Weights of a small mixture-of-experts language model, trained from scratch on English Wikipedia.
Size: vocabulary 2589, 164M parameters.
Experts: 128 experts in each of 10 layers, 160 SwiGLU neurons an expert, 2 picks a token, a sigmoid router.
Below are experts of layer 5 (counted from 0) of a mixture-of-experts language model. Rows are named router (the router's row for the expert), gate (a neuron's input weights, with its number), up (a neuron's input weights, with its number) and show model dimensions 0-255. Each number is 128 + 24 x the weight over its row's rms, rounded and kept within 0 to 255. Numbers have three digits each.
After each expert's rows: "gets" lists some tokens that make up at least twice as much of what it gets as of all text. This comes from a sample of Wikipedia text that the model never trained on. Tokens count by the router's weight.

# expert 42
router:071076125090134137123148103102137127158196111139126162128106130129153119104131131113190113131112125120165151126166142141133158139125133167113136142174133118134169126112151048090171111151134090093166138119127123152149141115136133120082134105112189115187078143116123124124129131096101101103077118138124119113114120117133162116137151104140139140095132097102169139120117113108122108176149119090121127154135094111122105127139134103133177133158113140132139099163148114161134113136111107108138103137140112120112114147112128119132130120095097130108136113129150150122192163135124102147126137137127144135141163137105100148155128142121162100153133125119101141156119135079178130124155126129092114144157186115153138130168142129176121149126088165191135145135132131106124152157178110
gate0:165095109130163117142099108151159141105129135118115134176147132143091120172123128086121106095144144119090165108122109133122169117108132163127135080124153109142156179155136100125147093155072116089149115115142157159113147135093096111125116109110122161145165114082088128144150166144144133094120153166114189101122085160156170098128103110103104101141132116151116167109113141112151137165123085148115157103144122182096136067150122131151116147125128089131112130130143111126149132073085125149139144158147149129080124122131128074111133120142122149138162132098123163145143130178132123103147139128158117089107132153132106132126108137124142134135105138114105094120169110105113165134118170134125170156120159130131139098130133099122093174102130111134147169132136098117121132095170118
up0:121121150149160115147151094133131123126127150139125101133111181151110144164128128114176095091125100100155138123119150161152114163160101118159106131120141193136139101096152129149153182131165126128121148114129139149136143130105129188138100127130127114140113098138112122115103110170105143057150126135107114128129103106152131124070129144163120095147150112109132124106085094111097133143153086130129096125123131107136130154167148143111127136124104121115147141129154090119096117131134111160137135128174181122134167148155104157088102091104154086144088157152070078095114080096093151090111144138102118155170132149129154097159125158097121160126109143107157171113146142133152086128150116136117133104124135145144135147072149129101148113113105122176138148122120129108139177123126110
gate1:172117116128101092097148130114110123169119110120143148127128145139158160142120107124184093132132097119143123119159150091098089115136126129134110112176121143174148087138139115119149126120128137158116132080136108101128110170123137095128128155065136124151149107087128118136175156135115079167117122160107126089113140163130099098140143113139144137103118159163112153152117166110099110138108127131149163089148098143129146132122122119100160130098129107094149092172116145119137067129197121097152142112159108089106082130169130127109158111159089081147144162161159102123097140151123132133128135135112146136086129133134138105163128152156073110126090132095112112128149122074129113133128135132129125145135175111140119137108127119171119142120121165175157135187128142124132112126185125
up1:107118135105131086115163098129174110105132131104100118097136167105148158141109160147132115120135133076107105148096157105128157146128171122094085111137117143127081128127122140177136137090101142126103132140140141156113119132138108119178123130148086075103154170130127124148086154135103107129112135150090125122105115096078158119129111129145148100122147144130132110116173119092166096152139151116161110150152177105134127111109107153125144139165139150081111148140108137171092152123109100169079102148156123108138076142128124130149110156119123122078079141151106115149165075093139127153164104108164112130122136120120102168118137134077148176083101137138165121104092156124159129126164107150103145123111121115134133151118108134166121102107184141109130150151143129131137138135098107
gate2:131130129117101096125116119125086145133153130151139107163157142109161104152124093114128114186140138167114151114100134108138094094125161151159146179102138131089087143106159110145157136128104139148135176133106084111106137095137127133130121127107133122126138124126112126101086104113137150110112118130107117168122146131097120152146131136129148153115097110148103158158120137068127140127158129110138108099116134083103122067105182084155169131111167141109139112144096138121121122097116164121093093122114140149155099134103147166128136135084145068120092073150144170149110120144144122124118127143158158139122133135176116135166113168137173109138132137150131114126116114088101156151152169122143189104122114122111118175182131128194116173127142130152156136152147128147139176127110146
up2:097100159173157149102141129164115119130092091117107137151137122118131149104134124154104071145115096116092100156152140148121153105117116113121099129123141131125145105093158144120172098156145163092122107170138157112128188159115112097113081139149140093167150109131130114169157182080116146113139116164123108122144121109150139112116086140143066133146160090129183080098120108153157120132110132143131112135114123134143116156157107126114144171159120113120127069120110128111136093144158092125117149149163114120105117128159152121124142108136116148138158128137145116116110139121179119135106107130103152117103126115177147110118118104112142111180094144103136121152127119147122102087127133107128088144166136136172132113148141078135121117142099084123095093097155136178062138126123104
gate3:081147090127184132164118109156114117118143117135128091130139105167150143118134159106161136142120119142137125080125157145175146165145159162137130153125108117175146120130124092118091057102083158088126118130087149142163116153136107097103128151114177106122135173132098126132136115141089117125108151137159114142094124169126111100147132139142094136116100151125154146112100125180132109115122080100131126120103145157146122107168100160134134151167111144152143168084135113099143116133112116165113104126135149119130133148128099103101136122163140149130100129115149173094088171155092161139135118142118183104147153130103096089106098115079123101162130143140089142127153124120094150127142136122142143090130153149159125108129153120112188147138133161165108144122100135163155153117155153
up3:090125075135157137134152110138113132129142125171120143153104098161066097101152200139147122128127121107143127117081151087138125107124154143138112096159122123142127127116124135151129117147180128141151122096099123115110146151131172112149118116117153175150113121093115125116145151111127121148118131116123164128135110171098123172164084133113136179131115128130124167138125129144129146085118119147125155088126118128121104110166111150123089129109125121128153150096109141118097072085146148070135095131149112141159109150107127155113133075141129123127139127132112123133124180191150107118115151171138165198122171101106106122134127108140126151133165097095117138134087145118108124160135118129120133102127145120163114094140093112137117159141103076097102140165162148169080169103145116
gets: " the", " as", " became", " become", " a", "the"

# expert 37
router:113100126099158140106109102095163086156146089149106138135106153121143149119146102111146123093151115149150135144127110136155125148137117165118132150139140158138153112169162103114147148129157117164139140147106135154116130100191094177157138133097138107126145179143143107158129134095090100144100123173094122118092132094100137123143155096160142094100129131118143152130097099120096141152135131085125121168106146118127155098162136132149133133131090140138137106135101143139138159104084137119164131138173089107131182129149111114144129156112083151080095079136138126114146168128129062177120132138113161110166145128106135142175096158127116094129107136135042135118129125126156132147127116108096059149139132129146133120123135132148146143117111119171131119139116111101088111098139097
gate0:160114120149143152146123119110143127114103140115103121150128091141147150130116155129106134098135111141098116134114132140093143144134149134147099115119128128125158141097079184133138134134143138116166106101120106140145089119137146152140075101113145086124168127122119117134134123111161143164119138128121152100127118116149089136080126110116113161122129151097164162133136059136158146164152107101140086101136168170147110135114139107150143127131148157162103125123123120109161143130111070138125159140113096146157132146086132138143082101105115106099104148141155125163162107094105124167076143136134103117151087126079201133123153101140116183143100155155058145118177122128129117085179115127132083142134147134153179119151144117128124108123107137126159159113123122130141101133193157
up0:147150101088134124112126098145087157123107108171149112142120151125164115124142147147159170176128153146066163114112135122162109133115157072144122110152113100121126148076142137084134100100142142071141153092127129147085135121114144125119144173149141113131158167083129120132113125102152130127150128104140141134129137099199107112143107147089128155137151130136110075106115155092150185096174148087118118148120106121123114143163125100117099153118112140133179114152094116131106135135128162114137139125122140127103124155128146084101171115130098105122150120146147172173111103101135113137098139116144118102164146106139154143120118088184146153103103151089120160110108133129126116142126164134107139101136124137136149104128100110118148078118180105143138148135075126153131165153108153
gate1:131118116112136164093153103126123128155158110142108113124140140112125145132119124132122177137127096078150106161102132105149122149144193137150127151089146132149122113132131136135134144116129109143099110120118080142162142118132121093129081144142152129113124150121127136159095181130099136128153138113096140096119142100137129165080159134151159127122106145167096123107097156149111136153174173194083164099088146124095143099119131156102141137150113115128151169134133074151101134143110128122125136110071137131103144129112151119127108132125162135081133144080095119113128124100145081148112121103162120150127130120157096128108078122114131087099099112107116143065127128081132158141093088166154134153164154114125131121097140184149065105136136171122104115162116138118127157130132100
up1:154168146067097125125184096099141148086137121179128114127136171144138082127121167123099086110112133139105126127132139130114116111115104125128139119109163131143093136096142106123120140196125138104080135111124118070126145144148147117140095127129113129113105119125149168119080120132091092115125134096124087110139102141162124113103152129081125094085108125162110142164115163149165129106139085070127113151074137084125099150111168113071136107102113154147115146136113114104142107141170142108118114133097114099130129079151139078100122145116119101140124131138161115132158130129125103119129141104120096112110087168132136145160150137177112112110144123155122118148157141121177128144164123133131145132108146137135120086159187138116116180145135086124128133153121120165097122136155122
gate2:136112154120126106096129083130078092155142141145104076160113150135167133160181129155134147112121183122100092169086140135116140150134147091116130108130105095116105149074138116133111154129152137110141098098109127138127107150091148139126104111210136173164127137101131102154125089189138149123102109140139154122088121137129153120160096105107120116091130115099142131134154153124098148119164112141097114140123118112101171116135132134147141128116138116168158110141139121105135147085130140132100091114124132108139107127138101121104102129119123148107083124146142091107166099168117074082139202144158124115093102140083124109113113148104114106125120114152092137127135138138158110106087149115174145114119128088106118191131122082101131133103116126131130139143125137149157112115156109
up2:104193158141146122217116145144111175135115131122107140114124144107123105116144130113130123133110108171138104080153103120164148125128137172147093147122140148160101113129111149137105151101121105118133139111136122123122135171144146113145127109104135118126154126153157168124118172116099138158138094084135101107171087094080142122110162143133160156144106116166099151128128121140158164126090130140110138152106079153175084118101146094111119114103109119137124119143122106134127125159124108128116142122122143150122140131143071122123154136160074085114113136112110114124114117127089166150114139133118144125130102095137095126162116083169110168110138113108124153109101122113101155118140127188145164119163100159149091103133109121143055119173110146146148144149153131113146102163088096
gate3:149144164135121144083169135104121099125168115114130114179144134158112097159126155108104132110108135103132136144103104159115119116139166137094157173122097126077153119143078173136144100108138107129123109141124097112114116171145171117112097158109167166134160131133121099095093146139119145131125132142090174136128129111117153165123106127120139097124098102155138117120126135149123085124154145148069094146144104126155068111151126120118158137140136125145116122153114146141153097133107096135112136123136181104127148155141117110155126147069116090104168104103110142129123164112143132140110133120086134189130122116112121166153146137112132122148177144151135137116150159170093104150099095102131113153135126120113089175143139100145112142101120097183084177133079097124123145120168149
up3:141171118095120158115111131124117098135126127125158133150128119172140124126119117130147132093117117134126140097140110150111134108168170100099106085108149157117157156180123136120148157163157147138158105187097137147114094118142122124115098174131111143149159141141135111128133150163138163098137162112115180115101139117129115069090112171119117148125092091109115143135114108100137155102109154178094138114157157160108095098133124133159106125115164180129123144120122142122134159108144101137132084136089147199129149101125104095154099096103093110112145156086110124137166143150152121136159122078125120173104129139155103105163158146108144120136104169124145097140141112110125079144125129141128103132144107091165156164144137164127138135132102094141135182162097124083137130158140128
gets: " M", " R", "M", "R", " m", " Mar"

# expert 79
router:130115128087139191133145096092165124135149113215094140155104141132137162142131134146133153151129108143127155119140110153126151106146094148123118134144155139156147127149126091151166151165147128131170160115102149130127150149120121133144145089094158109130118137043131147107119138122113131153147090139118116085086106094078144128096148138132113111117135118114138167146104082075088088167148098113130188144113096075117118116150140118181146116147105080113112129105148174167139130111106117112148130093153113147090132160136139115098117121127100163085130083142126144119143139137102085132129131134098169094136175141104129114135132163146147096153135131102127152128106112090150142152106151122106096123142144100139138141137149128142137119145138108153141136150133132102121155130135080
gate0:142116167110145095097133127151118131138155120114140133088116107086100149113139171112146126137103181137143148142170142187093084151119140137111142109156146111138131128125166181146156127112110158146151169134101078094121131134120124153071120113114170139098103138140114144153119090121166104123132114106128140111140113084088126138117132169169125132131130111124168147105123141140130162114156079120106098095105119166141104156123105176112116131135144132126099162119135108151130188104113150109136093136158179121114131112135140120140170126135167138143176129098090119143106090149117098134124146100119146122157115138128110132156163144129118102121110158152130102123137186103151089092089131069123087132071121116129159148109137097122150143130183119095170108138138131133103148120140134
up0:119140082100129107140153123133135179152121107157092143135088104139129138134155143133127123054214157169163093153137151102109143154116118124150147127117112137096116121130147105107103124171132128116108102137134145089132121131136132121139117093125076155162148140116123134089117137087130171073140101113112131114130149147137161105075120136145094107111113098144117133168134106102111119108124138101146129158098116133091115170144113152145125116120116132094096099137146113150126152122106169144100122151107156106116088139118095072101079120128106136137139122156166167107137150111117132119123127108122171091082157118154154105103089162115145142145129181144134129158128103145129096120152164111163146139128163138085131126141093162178131120084124128146113135123140114102168163169126131
gate1:092172163144118121169127145127086140106128118162152162109129141114177128094084128139154124120128110084140123143083124105156176132124142132184154169142128079122114137162150119156127170150094146167110094134139153150118128166124094145134156152104151166135132160148085117139107160134133126156100137121141115151126075085121126102115107155102113081142115136137127130135157130175140132118092115081094104092104117125108149075139117136129133144100129101133119161115138104113099158120118105162132153181105142111120122150061165124162101152137155140095126119109129162121096101146099122143159137127063110142139148151105121111101142130110155105130173113141136095130101139082151122124118118153109151156117136138134120104112134152123153159074082110129121098096120150155128119136111102
up1:142135114075131139117103151129085119139123107160134114144160132176119143136144190078125126133161125136168138102170133109146123137142134101127095145123110129187151079112101098117124155170156127162079101126083135137153117112139142105188128102133141119154117131102081105103148150148129123173094112071130160153112123110124161113119130132146098192180163115189126181149123105166113136121112150115170092143160134169140116166135103164099133114112115145098145122139145151127163100135114112132128154143096137128132136124117129115101098115128117132108165126099094134156108091148114118131149122121136105124119168107187153136097105131118112148122142122139133155104092097143140154116135115135155135120122134076122160112090111135132098127117101112114163146137096113092122162094154138
gate2:110173105117151133118109125126104132168156140179154132151107128132141129151103127119132136104144178131158166109079120130103124114152104127142071108130107139121145108154139087136167141119132160108172135157140135102142125085102107141147135099140118104156117118135154147084116110151109120138097110138136134102153089138128178104115126167136119126099140080088109124130109169143082100126137099159185149104137145132126141057106140096117154150141144076102113110101175146082144143115156159141131100122118125143112154179139108122131127109114130151179156140138114144157159150082136123148169140145140127135134125126097124114100131135099126081148139117139168129077129142156098188110141162161136167128147124148104143096088146171120086140128122104117125097123159122098142170131136123
up2:131115150125139094138136132096087105138139086088091119100138100125127109103112125116105150150113119072148151188170096118108139165166126148145161131138144111126115082129119137108085107111117093151111080123108119179088133122117148130144155098171135150144126132123110102166168137122121125107141110097163158100092120113156149138151113094086152155162105151124108121148118135069156125157152147129110109159102081125094124151127114143108123136161122172113112104139147167104127114135148108129094120154118128111166119129126157087085146130116109127086118084087180131153126142136079131115142142136140124083131132084136156168115084134111127154126137129086159124124150151157140099168133132130134148130143119109131125143148139137167127106084135133160149146122144124121059154090089113
gate3:137157162157115100161113152185155151105130123106106160125117090098088135099115113160164169148140134145136160101088150109128133126128181155132125143119123158132176136129107136134101147119133086155158106150139142097167150130155151113116113107103137141147139133143121108163129131103124137116127138137136132132073100141099147111085117134135145137125129101081115120139082102119125149133175161158102103196109135138123145144145087099132074174105143130180177123153108100140124188151139129105125128169155142122077132116136135138143124128118134110118151142132127094144148134105151119129141142158106132103162174072123128107135105114126120146122134144175102138156179131119117103116139144078127134164130079136118137106113147104120112103116103100136184152165150161163091120104168120
up3:179132117124087090118103153134122157150113120097127153132157104124137100110134158093112120099113120121107120135114136158098125132118076122139105120182149115165083127133134108112163135118164128154149133108141116116158128138129117115153150148162157124124100162145107146110143133148161062125153109137135133109097169110123109103138170135130123145161141120135162147134054149106147113150132110135132153132155135108173154149143176123093147153114128117134158100144122105193131075110103091145092161072119152100147151133129094099092106142152130154125132108132129170119152122125102130123106100135148138164103088117149115158162129145164084136075143153132115153144157124146122133135190139152099137129123142086179169144128149120154140099157107174155137101101113127129124136120133076
gets: "a", "i", "son", "ie", "o", "er"

# expert 122
router:133098126148158136109139114103153110162172104152094144147110124131164141153137112136138141120122129094169129129172106116137139133138133161141117114178133143153150120136115091127187153120187100160110118138117125138145125156114120115086158107114138094134118153090130111165128149133128101118119109164156138084129110116136139134153162129096147081099143115142105168144130104104113098160101111109110142135112131077112135117187111087142144095131094071142101103128144129119171113154113106086135112098131104142130084116110136135108085155129104119107133102172150158113125148189111132168095116174092141172139158105126122122147131170101145084162109082095098132137109120092141155143163135125128086151173129097145120110174135109136159117126116142110131115139174128100125131145152093
gate0:127081148146110165146133099139114118166123126106068144109109120090155141106125173096136147128095151130144128131140179154146106152134161132095121112127099145103115094133156108133159110143136098119099119099132123149118139134113173138150128129142106104140141156130153096129125150124077137143132150163167089123116087111143149137153121143098123122146145084127106118140102126144113121094103111126121158142157082111151118161147088149103172091189117101140102083127169116131152121121104107157128110071152120106121094124131125150119121146103095132139093132094140144113112126168116118155083107078125090111069124068122137094103113153159125116100123123145093171149140112141175122128120114085152125115141151160146112155183098106146163117110101104108147129123122079136094136092127124
up0:123150125132110155118140126168113128095146146126103118100103106127117110124114081109105132110149111125135116112155114115149149139138122128168123160120112155162107160165118076137148119084139147113121111163137128143148129184100121145161129138131137089101110129145101117165105140115085083109085151164132133130062137116123144111168161136092134114093140147060089129138111084152122142164133153094121099154140103079105160172148123092138157132128130140144109131103142113140120133153131061062138140121109149115069123101124103140112155109120149126157102136085145113132110175140160132139144131092134116168143160125108139162112169148150125104144159175141157175110143153159162114129155117084126119130136148135145155140142098109118097174145108147118133102135153176123128125138144124
gate1:143105124117122178083144132096096110121097110132111152152112117137140100091107112114123128124096142130129158170143134130104131152129129133132110126124142128192111132140143147175143150133158139168118180191152125119083149178116106109182119125096153148088142147159116131143125127130125169178100121137123111082148121109116148137117147120191123165118108120141147117083142151126116128092126172147108143118156116106143104138176197106141153089146143143093121135141171158132124145123163118139149172114127104173102111149142072123169131098132141115138160142152115089142129111114159097116126092112092124109154130138144139191108100138095141063108097122150103134134154136121157133127129088105153158126135163151111111144124121154129140137142118113124145129142139117146146128165076125
up1:115113144144096128154099106154123103148149090138153133108126143159119136154130129139104130170203129112116096121100112154132120142105154173129135178101149108108104143157178166128139110151139160151110102118126100118074136139173157158114109119117133096121130131141147156130116151182126116130108126150130126160163158124115116116127123104110103122134096184114120123135125104129126140151156105090117100126148143111145139122073138128159098129121166158107099138120140156133165161092119142129148095079128140094145142115137173125130095131130121162081127093126172134108116105158149092138141119141153141162143145181106113088130144095096123109156113154108112097124098085131142110169160122151107140097155126105131119132100122144133106149076123065159116159123111114062162135169164121
gate2:154087099124131144156119150113125146128108137148095134128171132119161134142141117128106183105117148113115090130168148152170147109122134135119154136156142084127120136117121133148164138124123098173155111129133129108129111165162121096137125111112125133105121129089125118122072158158126113108140119134088126138116119164133122101162161065168139099113115160121101119124098118094147112083121129149138133165114138147118122116161125108134103130138104089136103085139095126138143088136127124153120066122095095145150147132139200113136125140120104117151132114153168120136173146172108173109123127124099116155133111099151119146135104136146103104080152129169068158190098146155125146080165135128155118083138161111106160106149139138157130080170174111154126095131117092136154116128158108
up2:107175175091118120149141136133135117124112090118090129174126107128130100072144112138112063103108098114133169133131095128099109148149102176089124086137136113169114115146126093142169128092115169138098130134119131119124117160119146158078149179123139090145109120140135109148132153138168124145100167113170093115130168127123103122108134143151144133154137094150156098128149120134130110111163161135084133126130124132154141102159131129109144172160132150131165143143091129132114105118149142136101150131147091109123172101174113112157107128092128140155146121097136115139138107089112095158091159136129145158139134146095124140093103100091150112126066128149120038133093124146111138100085126109123146109146105155114120110115153104111167138154136139166125130135104119162106147112124150
gate3:149151119132139147125107099123155132159156117190126102119125129138099135134156152117120140138132108153100117161090125164109120137147121144123134126120122094151104150178151123156125147098105115109155106124175119093167154135106129114117152143103114199097105108171149107151119113167163166141104109128143080092062146087134139139123107087142131149118089113141128120180151146120102145149122126082121104154156100111117131114156120136110150159134139103105126112099094136113127104116087120142145127126135089104136077139081116115108139127083133128174172142096133148070132151164133177137164151175143128130131150164133141131123130063133111105107103129094110119096112128104084087115135125118139087164151143105106103154142155110132135121180132146112150142133141095104147117142151130
up3:176147135129142109144122108151152085149168134110094120135134158178131110144151161135152169100146120120111104115144149082130108111158131110089135131103154120152134137092123130101101116155111107145078111134116134121172124157117105114130106175107117095141155141184138136091103085104138128138106167112127123118163129152111116087144144142111113112090120192105160121116143132150129137123101155121090139124103095159134091128146137129139116171136192102114109093098113127146144141143117099104097165173116154104153131112101093141132106133122086139139136113106135136157128102173105117151121122112144136129137155124120125115100115131165101158078153165107091142174123126102142158157212121135112162116132130139114141092134149124168128095123113116140112108074118141120146180160156156
gets: "th", " the", "ing", " The", "rd", "nd"

# expert 119
router:145108114127142150101133113102135097165141110158095149150101169116145120123126110106132175124160102133150159138137133139143136129172127165092135120150147114128156109130088109115130134143141101091145152100111134154159128165143103146079152103126129098104145103114166097103099147166133104116128108150164099136096130093136157120100143123141129104109206134089179138133115116078091090130156095108115147168125099080113124106137143124151152116165094127141130103132135137127155122104117126101163107119165120158103142097107140116101106148113095130103123109153132153133162122135087140193108104144114166142147117121085145173177140153171158124144173125095109143144107117096157137129096139120112138142141131106176177127125144128122134131118102155131180136160151107113081181137130125
gate0:120165141092162165103127118137112086115136078105102136103131179113128096118150107124117161109102097118135166109129115183125134117189116106094146135134130107143109074114108149131096158113154153074147123120158120121124154145149118123115159149105180135139142112088149136170130133109136148116139150138143129141147107113100106131099091200119110133151134130155136108170149139156141144143111123143118124123124107128144144094161166154133100134122150127075123125140110131148201130102143134153145119119143112156121151165149118142117110135135153092136120138139141140145127158105141150126166147153078129149170078122063100143120110107108175096110111159112124112133081108190101144129121136112117138123161139143167100099149139103127137154076125185087131124126127120151114106127095125
up0:149114124135122120125120142172054155121119123165144113118110135092130126120116153118123150127127145132154163158113140170144108136159112146110127118157119106166194115130115140123128099125167139126119079131154127126109124107101088101113110153115147164149166127155091138140136110130101155135149124111136122112093151141105126161157149092146070144114147121109116129143118081101156155103152097115128084140109103141144090117159153162110118111085131131109129148186160096121159120106174093122132161124150123150103104171152099119099122091153087128157137128105124148122157119065100109141127150127133165139089098167112106101121116143139161127112143162121152114160118127089131150107146134105159131062099167153135142113096114082152142116185134182132112109104128133143132114148097127
gate1:135113115129154108106102118133135081169122107098125121097132135110118123157129142153120133097098129143118119118161137138148099148157120123127111097146115147149096164130127098076176122098109145147102147159090087175119119115095140136135131112097107112131158191110119133070114164115178123102119077118185111094077113116111119125132156089105158159121137084122104107161126106141123160149097096091141127137118152170122143125121059120108127116155156126136116173154141100110111118183101134144145151100149147117116156117104093113091135105141122108090117135104118167152093121148082096098109080126123125128103157135104104137153107142124128134138139152155139105145144165128125140146088161138112123127125144159151142111126129134087145115139096095133180164098121146111104159102088131
up1:099107096126106134197161107094123158149171137082095143106117117114132128095131172121128105140102110114092119107137162148169117072142112143126119135101140153107137121185114177139110116100103116092113117176130103144117172122144131093124142128163111128143121109166135109144118106162121168108122118092086106104145098126135156111105084132097121110116114130100080157114139100157084122149132164092146125111150097072103148130123094177112127105142121176168145142110115127111099156151073125179135158153106175076128107123115102125104094146129097124144095132096128132105126125107125144134139112087117159127137104133121159123106165146153141148151092130125123084116136100109130121130128108108111129120123171147120098102123127102096154143070102162136131127133157138122115116127107145
gate2:115137165115126114149161083091153142129149131164134118123129129137132146127158092133143152107117114124145118115154154153139124143171123136083143105092095110110120133130134129138093172145153101130133139109119138118092144174122157129131118113105150162097112113082108102081125163146123113113130114091127096140124108097090125143136097137150122073127093125102110117129093102131107116114156152128108145134150136093131091116178142150138135165122116160122129102146144125118090104138133098140099121106130131152141112177099158079160134120089143140149053127136133118179208158105134128159140166092131131147152112092104136159125149133136167165077115118124117103151121133136098122107180151142097128122130174115157110088133115116121148061137130117072137066137146129130133147106156131
up2:131129123132103161154155141107126121103156124140122129161133120124183090142129104142138131116131110120128142134142129117137080157102149131131128129113124081149101130115174179096137137142141120128152137133087168122173128150141147127139097111170121099096160127121118112105121108112132100126097073060090139123154067131093107109098141141091146141160141115102122121103106112126119123130084146093120143115124158124146145158109146181114107133122121129135182133096100159116143123114120155143143116134156111092126095111188101136122088160123158127077150142133121114104123081141155080149142116138116114113138083135126118180159136112084072124205143110127161137133109130121118089104146098104140144142115117132108140127151094140111116111119122118066142174135152138095131106119190130
gate3:164136147148154127119080140150118137121158070101156109164108118111116140116105096108122183134110064123175130120129146097123128083187150125189135149161119172150112149173094115188139131091120088131151167108117143141121098142149125132150140152168131162091128141096120172103129100135120151140100111125095107123154078148130141218115143135100154089125128102096117132111112165173151170155160149143153144124118185125142143107140098104169121110148130160152148101137110139134116160144126141139157131136149140135136108100163137124162109124127132125126172146113133104143140110137146131125119123127106150161129144130114122111138119107152168127114093113111103128124138108107162140111130144166109153156157130173097192107115148137146118125127114129129121150125145134131129149151107098
up3:151102149096148162158159131176201176093133157137120146132133111141137121141105167138153159133095202148085126134129098122154123105165115109093105108137143132140158141143138112089128127139112184098088093152169120142098159084069131115136140122121114154142137148138132099149151172135157153126161098167153164136137165101112102118154162133154122140123144129115150155139131120135110176108104162113116131104146140165118105135108093147117139124123139111113119150056141113134117145085124127160153096113141104088141163146132135127138132116139122118097132173169118091126145154130125106143097177101146115126072130116134130117082123131116128101122123138149128137130113145121125088148121130148165086101120127155159108096111098106121134185112096112128088101130121153136104151135133139
gets: "a", "ell", "o", "na", "ington", "i"

# expert 15
router:130132097097136134113084124119156099181183087158121130199131130105158160134124142137156154111138117132132108133127120187153161168173104147107128178108159127111141131124116109107141130138149074117165147112105145114127152121124094124138194132149173132143110165150125130150105165098097098137128115152125119127105125093101157102110150147130126048113126128141141133151081079112122109144123131150154126169111132119122115128177150162135163098142078117127122141120118133135157131135126107100130121112115129110142139126118147153149098148085107179077139128123136144121209117138143117147119126138098106127108151117120115103117145173121138077151128116076149108120115119076176154141124146145129115117164139109147129125155138127187150140141130142162124146138150133105117141131128104
gate0:120149097087117114127140106091116120109134145105099143117142105133152105107123076161122097177139132167161190186142105088136163136144117110118148105108122177156126136124113126121136158140117134150149123087100167068144123132106156128127161138140090170140099103136137147147125131072138083165126115145108139180124133109128118125154111184110131086119145099131140144134119135155105124121113131122140125156146138155114099183134121131144126111125114085117125171111121096141115136138147107132070119157159162114157149147115108140130096138089091142082137086115167113143136108172135118133131086116095156070134088160099106087109096161139090115099131124118148149151136113098103151141119149132133185173147136155095118151119138147138141142138141105147144109142115098151140127115112152
up0:085109123136123138152117116173116114113125135157144150106146161098137130133145139102178125124146141140109145096109153101121091135171164125094065124148101117165123175123114163146141107140120128133156147124141167136103118124171115128128125100171127096112136107128109109132161125129130126134086113150119118148154115066157136144125072112148102117160101105152093109144144079107141115143150084133141115120125075138161134098144144132092134116161126136128134129145154122135157120189152080189134125123162168077120140104107089160144126135110080137150160099109099151132140128099132146105127171126145119146134138121143127161130137148093171073131116157136081134142141129167105094100144112141110095086119098152120095128103177095164131089162118155117137155100138122113128140127137098
gate1:125121173130126115117099101124068118131114108126113138127101155111096154074117148148194144150118118128107158101077131134105178160161100099121123117108090123139168126098150137157159070122122117123133116152120142127130127137122116153118169152153177121141113142118086095159105134145121080151089125157167129103125163111130084129124134140126157125086134153111142159109148134131142109135112110140118116161088163144161138121107122116095123087111124175132157132139159107124108125162104144117122077132119150106145154101100151138122114113112127087096111106126118183158094099116103133094116171139099164105123131139119147166150127113083140132139142133082147098152089114144115128106153136130144150127145162106161124105130115133152113107206085139161123114157122082119121154167137152
up1:121160182103104155115081149089112122149163115162097094157135143132156157109141137128136148141129147134120144118160138134136131148132142109158135141127142161136131164112125133123094114120153096131118167096103160143078107108112111101129115146138116134060082139152148118120153153136083173148159129068115136092151135120150120178166127138103114127113062149153141113153166162107128143148129145168104126167139135087111133134107133133144140144169083146143158127128142117114121100120110146119114107125122111127123112166124159149112128161141122093162146112152127140122135109142136059092139168129079107118150149117100093127137153165103114110105114163166180115126135143127139179115114153104142059124141127162070132110142133136152142096117149142107124161128114160142123088135145090
gate2:105142110124084128082145136104176123142198159109113101136148100132140131142107131162196131122102132131152133149148157121141114174104124097133174131130140106139131090134142153094145149119146119129156109124141139145124135111128144149101120101156113147138069108118136116153097091208112120093125163130086147115115123158150089122131166131165086100124123155132140132129124142125157102164174139163105118142105169101117139155170089131112126104141081129102142111127101145146137114119110127166108123117136124092151171124165148129125121120091129131139128109141096117132102151150128124129125145157125172087141090155135159142125137105120139146157102114120126101123077092097106109186123064167117109143138135120097115189114137117091124137139140111130089149132167144132160107087114133
up2:141146143146123151129118150151122146160123111153122097114141169149087150138152155133100082107106088071135154137115120148120165095106115112130122100107109103111146137141135109177107129109109115168098124153149144118132145121140163106111121114072115079113104111149158164150132155118131138127067158108127124148144134131138136140133114123092146097152126179117082188156151086128137169099144128138115096134068121099126130139130115109163108145199174117131139177144133135182144112123109155102146162121121119109107135135157118114172142085115075132085122083131146135073124112156147108123135127086123121154139129140124135115141131163116120147099120141137118130128100117142109123150129104126133105125106161169148145122148110111174146093134082101108104100130106139184120121164146095
gate3:088132148155121124114143154130045106131151124130120106130139179126137189158098114167110115069149139110133108109161105091099092137118101115091111089139098153128172114108147127121141148118136121131122097126133093120119152122114168079144122107151158149132114134113113092121133095079139144133147130154188118116143094134127085143145151132142105117111129110140123088128153119129114130118132152177142128098090127172154128116121108066130101116130106104156100123119190144139135172082144171104106143148134105131109147083176136086118133138138125131142102151115141150149140129160138155125106110162140108162094105120095104112098124121125147085138146135105128091113119129110144129097135176141117113111155158128108131133135157099123128074117117159143131193117123131104133151167103153
up3:163124153149120114147131081144142148150129150134135157115119139118163174104149171121092120168165117132108119118150143121122128148112109091143131118130155121175113130151132102145149128154087157084124147120105118114162145074183161093115136116132145094127132114096134169153101137103173083129076121104117109153150139122151159140127145126118138164103151131123115121142091164115113169158189077088100126119137104176181124118124150128107165152136132156119142129113096149153118124158133084100085103160154172105156142143085137143169126151147136073141149148094136147137112150103146103143141130129104152146115126147126104109120141102132173161119166115120106143129136168087133102120102108089120125129118094150102109170107141111146123162143119140148118123166145118119182151125132096
gets: " The", "'s", " the", " his", "The", " her"